{"hidden_size": 192, "router_score": "softmax", "routed_scale": 1.0, "router_noise": 0.05, "lr_router": 0.000896, "qk_norm": false, "init": "trunc", "learning_rate": 0.00642, "doc_mask": true, "train_tokens": 820400000, "dataset": "wikipedia_en"}
Below are experts of layer 5 (counted from 0) of a mixture-of-experts language model. Rows are named router (the router's row for the expert), gate (a neuron's input weights, with its number), up (a neuron's input weights, with its number) and show model dimensions 0-191. Each number is 500 + 50 x the weight over its row's rms, rounded and kept within 0 to 999. Numbers have three digits each.
Before each expert's rows: "mostly gets" lists some tokens that are sent to it at least half of the time. This comes from a sample of Wikipedia text that the model never trained on.

# expert 156
mostly gets: "=", "/;", " (/", " †"
router:519520465517411561541534470585443528490525553494459549485480522446583498619519507449483488520516464547504511456450525493480493458505454577523575409450456482414587487479495490429593454545476457502473602538532535520428496552450473504440542542522526497540571491547484532543508539468485475487598441424578607522479473496535515477401552491513484461533630417480576488487469416508496431428556519418443509515489492547374538551553452525515447469566427457480390554451397549577581451560533473459492545500497535534507510520465437479468508530483450560419620470464548490590435508465631496510
gate0:502504559535357537498467486548470538522418516445464467426550464593566462543422517448472495532522544474454496454474519473456571446441537576393577511490510545459552530457506450467523433498520481529451429450574504499561504558492518503495511419483400402520575552542534433441437617628609465490467528466498513497509482461521587505473500349402513506525453535479472521542584496557500458581503504541479462494527492523475512413522584514483474471487504608540475522527404506566498468454535479456524523544468364519484473559436557471477364502506533459487537550502530523549505508509499634523
up0:563482443486527542467473554481410534429454579526568475528534504518531497393462520383479483535493513417516527552449485555501588528508459453560411586473500483547515560552521470631486560508520532502549429451477447520575466443447515523427551517488447531394470471548489518500585514506451555514576555478550506547443541494569497424573478546557547496594513400528442338539433447464468560428499524500461533469535570427521595404534450471525533484548575521504512450445448526450477411510506385454437524531460591527410506459572495517406580442483498476486526518522495527529464474519489481524
gate1:583475521504485396508484504562417414505470498509547475531512478502476565512513558437450569471571539450498596440502497370581514557430540437484536501531428494584457522447514490476515479521576548518440485411475572501478553466509504565423425476498538455530520458504516557522417556509493477437494517501516512552490534496576548484471534464456403552502529519519515520492578474556519503461511479476484544539473397608548467569468372511459382590589566386498588550546486492552559554474514499433485467460500517446410529531402487515448565494389488432546527585425527568483429535471502571579
up1:427523399484553542414401455572577410507501414556524432497419524493393437542420589576581550477596486453528533432511569617496526531532524546493473532448474436535461512536589469566519420617493483448470525448510568554508385436519526424480536482468483406404539495483507408525558499450478577473536462491457589393476480446473515516547463534563558483556434495502455423462441432530514527507519501556484482459531509555505455538482518513541470511470430491463470515476485493422419575566592535551462446530479527471484474501444499512563484525539543453549483575516516484511488479527476618479
gate2:509507528590487441504590489396551528409575511515397458527521491545438529460440535496508453468433465536539406512589476490384504482481455452478431518598422527441426600542520411540543429562537462529491556448600547546494558468488509584500586499448524476454474581483442518501555554534522500474584596518486472605495583503494562484628485440528524466492469424471506482434511511528503558526546505492446357497482518524549429429561512454555527503545541516442547475529475474450486455520477491442539599549495514447519487509451483472517450440568545412476530629507518552589490482520474463491
up2:536501463543536439517437472586582455511496550406477451481563411454495531454489534478526472594517494527587468515482476438493582514542509574540470493412434509556337450494472390541524413473559540508579477505486554578518499483468462563519568499453408498567544486458557456522401411538587505483408475594502572439440500549500551514452462593477510465482523465478519525481572576504524500506542605558547434547513552464574471536505466479506501574493431580470531504560421453530503518499557529453412573530437487387552476516527411522396512508530464570509488495559471428534519497510532550447
gate3:545434591469483384455484544481442580549535530495424454457383460481519500411417578562582550480475499544534528452529451534494627510446431463476482453471493404525446454513418549479560506564612575473531460523558482563485548484480562450567483478489489459500565490508429540504417457426553463489478496498411483481402383512512515455433470524426515442486507436552482478504418508569527500471430467606491558514374515496470519506492476560427415450506499494498522586520595511522578488531412492504542513444500364413498536529558537499421464527457517449536459444494496440512513516513482492495
up3:557497612431430517517431491474544501508429544525521315526466452511577566500505511510554450524537429449503551506488465539551462544482520566557454623533544538414467428464428467559543381490517580504394547490462562515451441478504422421538524470482461523482514478416463444484521453488498510496527412542550522428505590457521533510490531493566514559522382452550482473578475525539394493503513477420438553456455492432516467510513495471546535508491524508508534503557405511488435521530579533551520620440452472512518537506454473402362447504518487518561586461555498443471446458483428514491
gate4:592508534386478517436515482533503380454449513436410507496537478595437509511442480451531422533427457571342566474554467471472600536485406528575589425587521498467563496423587460468509532578569533437471524386471492521647447416486465484533518506518460583500523481482514607360521550450503520474540538559470425534464489538482530443485444558459487510502530485513485505476462450526564483500476477529547510476529570435527503509493502545479477476492505541441561547467520534470527545500499499588581427537445492554510505434472496576378483521502472534445455520523479424543476452433476495546
up4:495468570560461510548552436492489544422533516585497504445517460476431401474479468551546545494553590494508555491399490559501475486599565553503535521546524455498512513495418477502537548406516560480499544484545434450528499485518569506514530501476595448434577538560427503458572465519541552497550507421583465471562448476493488622388487469502494595486488529551420463485549551475503548489537583476518618446529428490509542502514546479523537506490400587524417510552447389569488508395439519528438524397516513473497456483525477427592500434517615510432471527561497560395536590490496445489

# expert 127
mostly gets: "-", "|", " •"
router:496436466434518538552371388547544512435436517519557598524519549491568502537591572466500487435449527509513594474453580534457425458519487455464530444440548478542539505645443483486548559535447511495498531551487603426443512503478587480492628455520469446443493508532489468549567447462564542521466472526558495517503501471463537471562526441500444504561509468454497565508440518479459471525444509449405538578546509611421498566480517493423414500533462521408453523560490412523511494531536465492504512499622596493443531525503428566529474466500442591516553465479592467554501550474569413552
gate0:496527501567547525529493464500537437452547503458525464491520486516351484537539458499577527575493436540502467472590584499494563570435549401536534393433541476451610565540438444467474527474567462504480519580482456570522532452453477529569572543507542505422494520479513489584530537559481440580560470575483515553437521494499553467517430496515406487489594535423445514480542445433551629500482553470558462376498531544549504556488501431426502488428501576466399508451423509527456505498451473470547565501492502525564492478464381416427542438487546556461390478600556498500480494496530483483
up0:621520392424441483465519459509549567496438457569394484515591533509487488542583554569425491453513531423575480489432514510569534466489562420392541464425488525478574492497431523471525555533496491528448417523407487546501483504589475425459479503558533578483538442482490521462440503537557434576457443601525441522477432523481494490565446426419538423395420536565415462543436544572483496548520551500469535472568439457509581479530550525453551502387541438492520532573498467463471430419451508503460577497522477583433528454524545526514456443518457478447543426532474450493521492447521453508
gate1:399529468537450480501564455525504513451496559481490478519511511492533444439506467495546488647398572456517450551475497423461480477445465605457495544424536429509514530469528484470496477578418432444475458496564494522564474454502502460430332542565438461577518437499502596559469546403433489502450474551468408559572482475546449464479482526455575568453515566511505479444478534648488490450445524421520589409506454458456524553545466510460408475468464499541522393519472473523549464544422481560526557503461514537503459552446534467632507518441554519517509482450562506544483490593452508546
up1:445583425434611496512540515480506459457526471458551514507500495435605436476458525449452520443521529486546476444613559540481521492489536519476452485516529579456526573439490545472528503488550415518428480516505560535514495468505451487449485543546512433363455492540605524556491484402535438519499472557467510486500550417515447519547528529516443541461578478587457367535529406480579430518542519557588570465484481562493600486450538519612485480480480517509482572517426467382448420520544546476608550549577494484445481536568520554554573515490526538528530458389508526515580468493517525616
gate2:551414555574512450532485553490510518523512416540464533544494495440359532489526481553550537475460542472394592490535517496483543424498456608408573410528510511470519495531469577497503486528484489442526494493431517421467476501421442540519460532399551535444528417520418555512559491564493506496544478467562485447477556482498601533507481547483480548482525449597497453543493460527506545494501470542577514498515456513462478495588543454534601551439605480453577485588518530397470460367416462502533439525452524465564507545520557593459354469474423540545506488482543590512601500450527531445
up2:488540579413616445541524438583497514460395493448480445489556495521496532493546454526502516436499465458484466469613505414483515510537518478502535499594457504502509532561534572420534609531516549485504546469522513434499524427561499483509532440519396484442524551541415479579431532514530522452524468419546454545462445452385533485573456601559422595509523558448506535492463471574415519478515457517615417515548503506546467527578577524595477428529506481418422510490421527518512505523508504451454592481534529543427422331460551486469496454506509458501455501460504569479561454561481461505
gate3:511569470475470523595510548426499522542454391427553504510494585482506496513459522481578512498589493462495485526475557516443506518441441433514580541537500485442452632507477518476580546510480541464464527498518579406508537441443544491577509554452494427549585510498507544485432480539491530458569433521478488589533511506498524490515552544501425492490500526571412439506490475559460560495514524494479481458514522471576477343393484526489464593486529525446480478421523412557454516536561469479422399497569492604581380435505546534525480372517551488555421474583505476588456412540426540464
up3:443572532560477507490402480574493494510525421544539529483501489596483525493503417416479496541455506462454517504521505515462589509542439481458549480586523527451493468481486506496568474505414586530441497495465472526526653480469523529530443374437519445515569455491549554560513534429480400581599455407582567447518396504539613559501583508536463524479541550461480604516519392492494451426485602579493451497514533454543498511573441534413523518549528586493454556507553550471452520500446494386508442473482472521433482440480540536532590456515458553544574523527500492509491520518607508447
gate4:427544425460509500553471497413517388488495515539593488533526545532520446440514423546467565433531446476520479443496487536439429499566601400553499524466566525521585577457387473505490520434530459529570485473541378616508536498445523530507446489461619497517485448517513529512556430575497525441552500493446517449562545461526564602504489462442428456469483497440494517540628621416462593553519485520462423412475493422581577458552461548485477540527517463514525458526527511611467381554496528479535479456482530496522490506501521498542547405486466523487480618530528493537458462486492489534
up4:491527459367478487451518481463501487487487491432479535482552496471498530470579524368556463485451445596500501517472447522517454455457473546481550475447518640499459511436521517575530573536420530502536463522426385570564503559547570526424541563499524562551499452492509495485565478461446451438538577537463416471507463514459463486484475494484493500563533483492555536546526493440504582514573470516556585452487444308543425454492486420527534487442480469511541526562533562587567558463530541520527597552463484561539543449488450549502491448461506519485542469568500642580508481613441434550

# expert 110
mostly gets: "\";", "Studio", " Albums", "\":"
router:482496481417521508546490530547457432431506494555562473494497445444507435491561508485476489489408483613493482509574527543437526454511449469499557489430374472480453431618483516447569583464499516589522475514500593499544525428395477475478507536542519545628540503493429561535593491412599596563477449392592506500480452409498525476496520490455536511546583443451556500450446441543545523474593565521509517500537533503519494490551470498526467561518404506492513502502465543568528461468494487464514427586515527551459597461505460603503510480548474529481491519480546534587425496368580404545
gate0:483495500481469503511459517549517482497529461529528547429541501609370524540434490463545562517437495375510554554525490428514511443420458436490490393473539442469455440537480484476518463428585515506395533483412454527531504494429594465539471542449576521465552524523462558455442530557478530450550421480450545448524389581582410494527527505515498534498425416490505555468541584540542445497523504473498523490640471511473499464486498501562578519585440483604440454545497547548506522520521467565543572452483467610440517584511550515413510595429535508493412590574541502477530554510456442507
up0:552487527443440460449505480453468465507526503499496451451580520460606445410489510587536503453520558544479469418482508450511500526461533559494487552524450442481541503456421563523468440503462529578596467517469595515404468493461544493393580487551500537542501578511599460500492494491561485501423573538440369417619536552488499462457489487522485547579581468457530408528566436562471508510509505547531493590350479469435492490482515490457432554468470541528455502428469462558513485546422526551421514432511382471534551664473555476510515474461519538534473509397490476465508463455436514466
gate1:501452508470542535527459481437466518427533479496486467552517487472600461496499467536466550502530531512501456460507490480514503414591481482522438710564581451528584518496563515463438490469462566442503478532539475617443434438526428499395447464433560553522515537498463467496553458518549511567475534486601519473552459452575516529513570511537615511520463509489461451459468500545432596476521551450566429568607524591487543594529480517485530523387539493549423528520407541549455350546523484461392509555489525549544490508504508484483532498538493472478502506546433465483409425535553526569
up1:461467518602429507527441464537502470486465558475482529528464408533476607532537496567465602477464535503503455492565455523466443449479523518505460513501484516528470414501489446535488491487510477515430493452464503422539590450530525541541510564517436431558508395437537508491482584455473446560543516491515463421396501484433561524509543501441491539513477453495472583460528596525517590526587417569480509491442469332536420443444489515575581515631474389523451442452450487475571540448549523504451499502613494535446503473498612537515482502522594547482509550440545433443546518431536408568
gate2:433494505525520423536549399373497427473446503526543409498466457531441515441554569519633538463502484535467475444506506490541525483492553503518613418440535507456452392465542541474487518550496515479453448461474459493483504427480522535595350554496458572518545482502488478486448559467416461439459484517506607439570547492493547604442542493542438574510446489520582552478451547562619511469476505562517585478442529495479539498487454491547546538435510513496467571619517439453451509515593483578402450517483618549489543535577478479530541549496486455439512563555519460490528577455462521514
up2:408522502449480515496588500473439500446560510474413635464580570536533484491499526470451553535543501503596520540579418544520521458471433429483453496540403506378511414457473450523524543478502531484514498619575472471510540508445429407526486467544532526440530536555531515500500450535510417530496500482530541582514487480515459487602548502577538557463519524461428561518497488462495490451465356560381404445536480550560553398471555426497561458496479500493508500412596495452454558527544511435502564450507539484519483462526439427501498532536499435550593489564581468496472500477586607538
gate3:499632487528494501418600476467523434506502471511507502497501525507437465477491482481519571531385553577530538521526543503463547562518471455410523416564433544563406567514508488533565458577539453546465453519552430479419605507498505406576422454505518523416481526520426428511579505492457433567576585523556497529501540522536544525490514473503518472549497502439483571478509477439521445436597500408508433530624415544541446464554520494467531528425498545560493582423520527448567504614452570483437468423522500494485499543517480422531485532506493455516472459505512351508548549467605477439
up3:558447583440516535591484512531521605414537549508600542486515524464499520480396423406517561466461497509548500503548491476512586564565556457510514504469517516548475410553445423470455485518538599401440622519507510593518541498444522468463529467505475454600501540479609594535494499428525562496538437553479520561511546500474485497537470442437479469463452487508583498438536404435516517492487497465486634455464552511526515464484533440594516581521469467448473468519540462432422486483509497539485484520542476401444435603549491393586490564615503444477503524515492505504498460540440433410
gate4:439471562525507533474399492550556432494592428546526451552468473386461532536533542579594446485427558574529378542550457455469547486528560511539496465460460451415474465480503468448484487394514462516530592485521501531571530536589424461450656455601487488391454537459545490424453467519535494471461500520493461453514476507562485530541482389499470508449489629520535547463516471561492521512474553487512558531487494483481456477521541460521469451449452419470494518472460494511380446462582532472498496486459467521511568499510571417535338543516537537513506471600511448399535529436496471527
up4:601514497551560499564553487449468594496547509508473512493589563439578492483390486522435462570550536435498553427513580376463444482498512460414434474467465507523563522541591558533422553459540507518556542446496608424535461507498587456454485456512504464546552505526510495502537535529513506455499534429440456539495503447502492492471551585538499475420402479545527471427482570596538466459453487551433545578455450469395489436501539445506482592525440538427526526534554489473506458604497570583493549511511613472496441534468454566526546514385468463480458469486462432509428443485455379534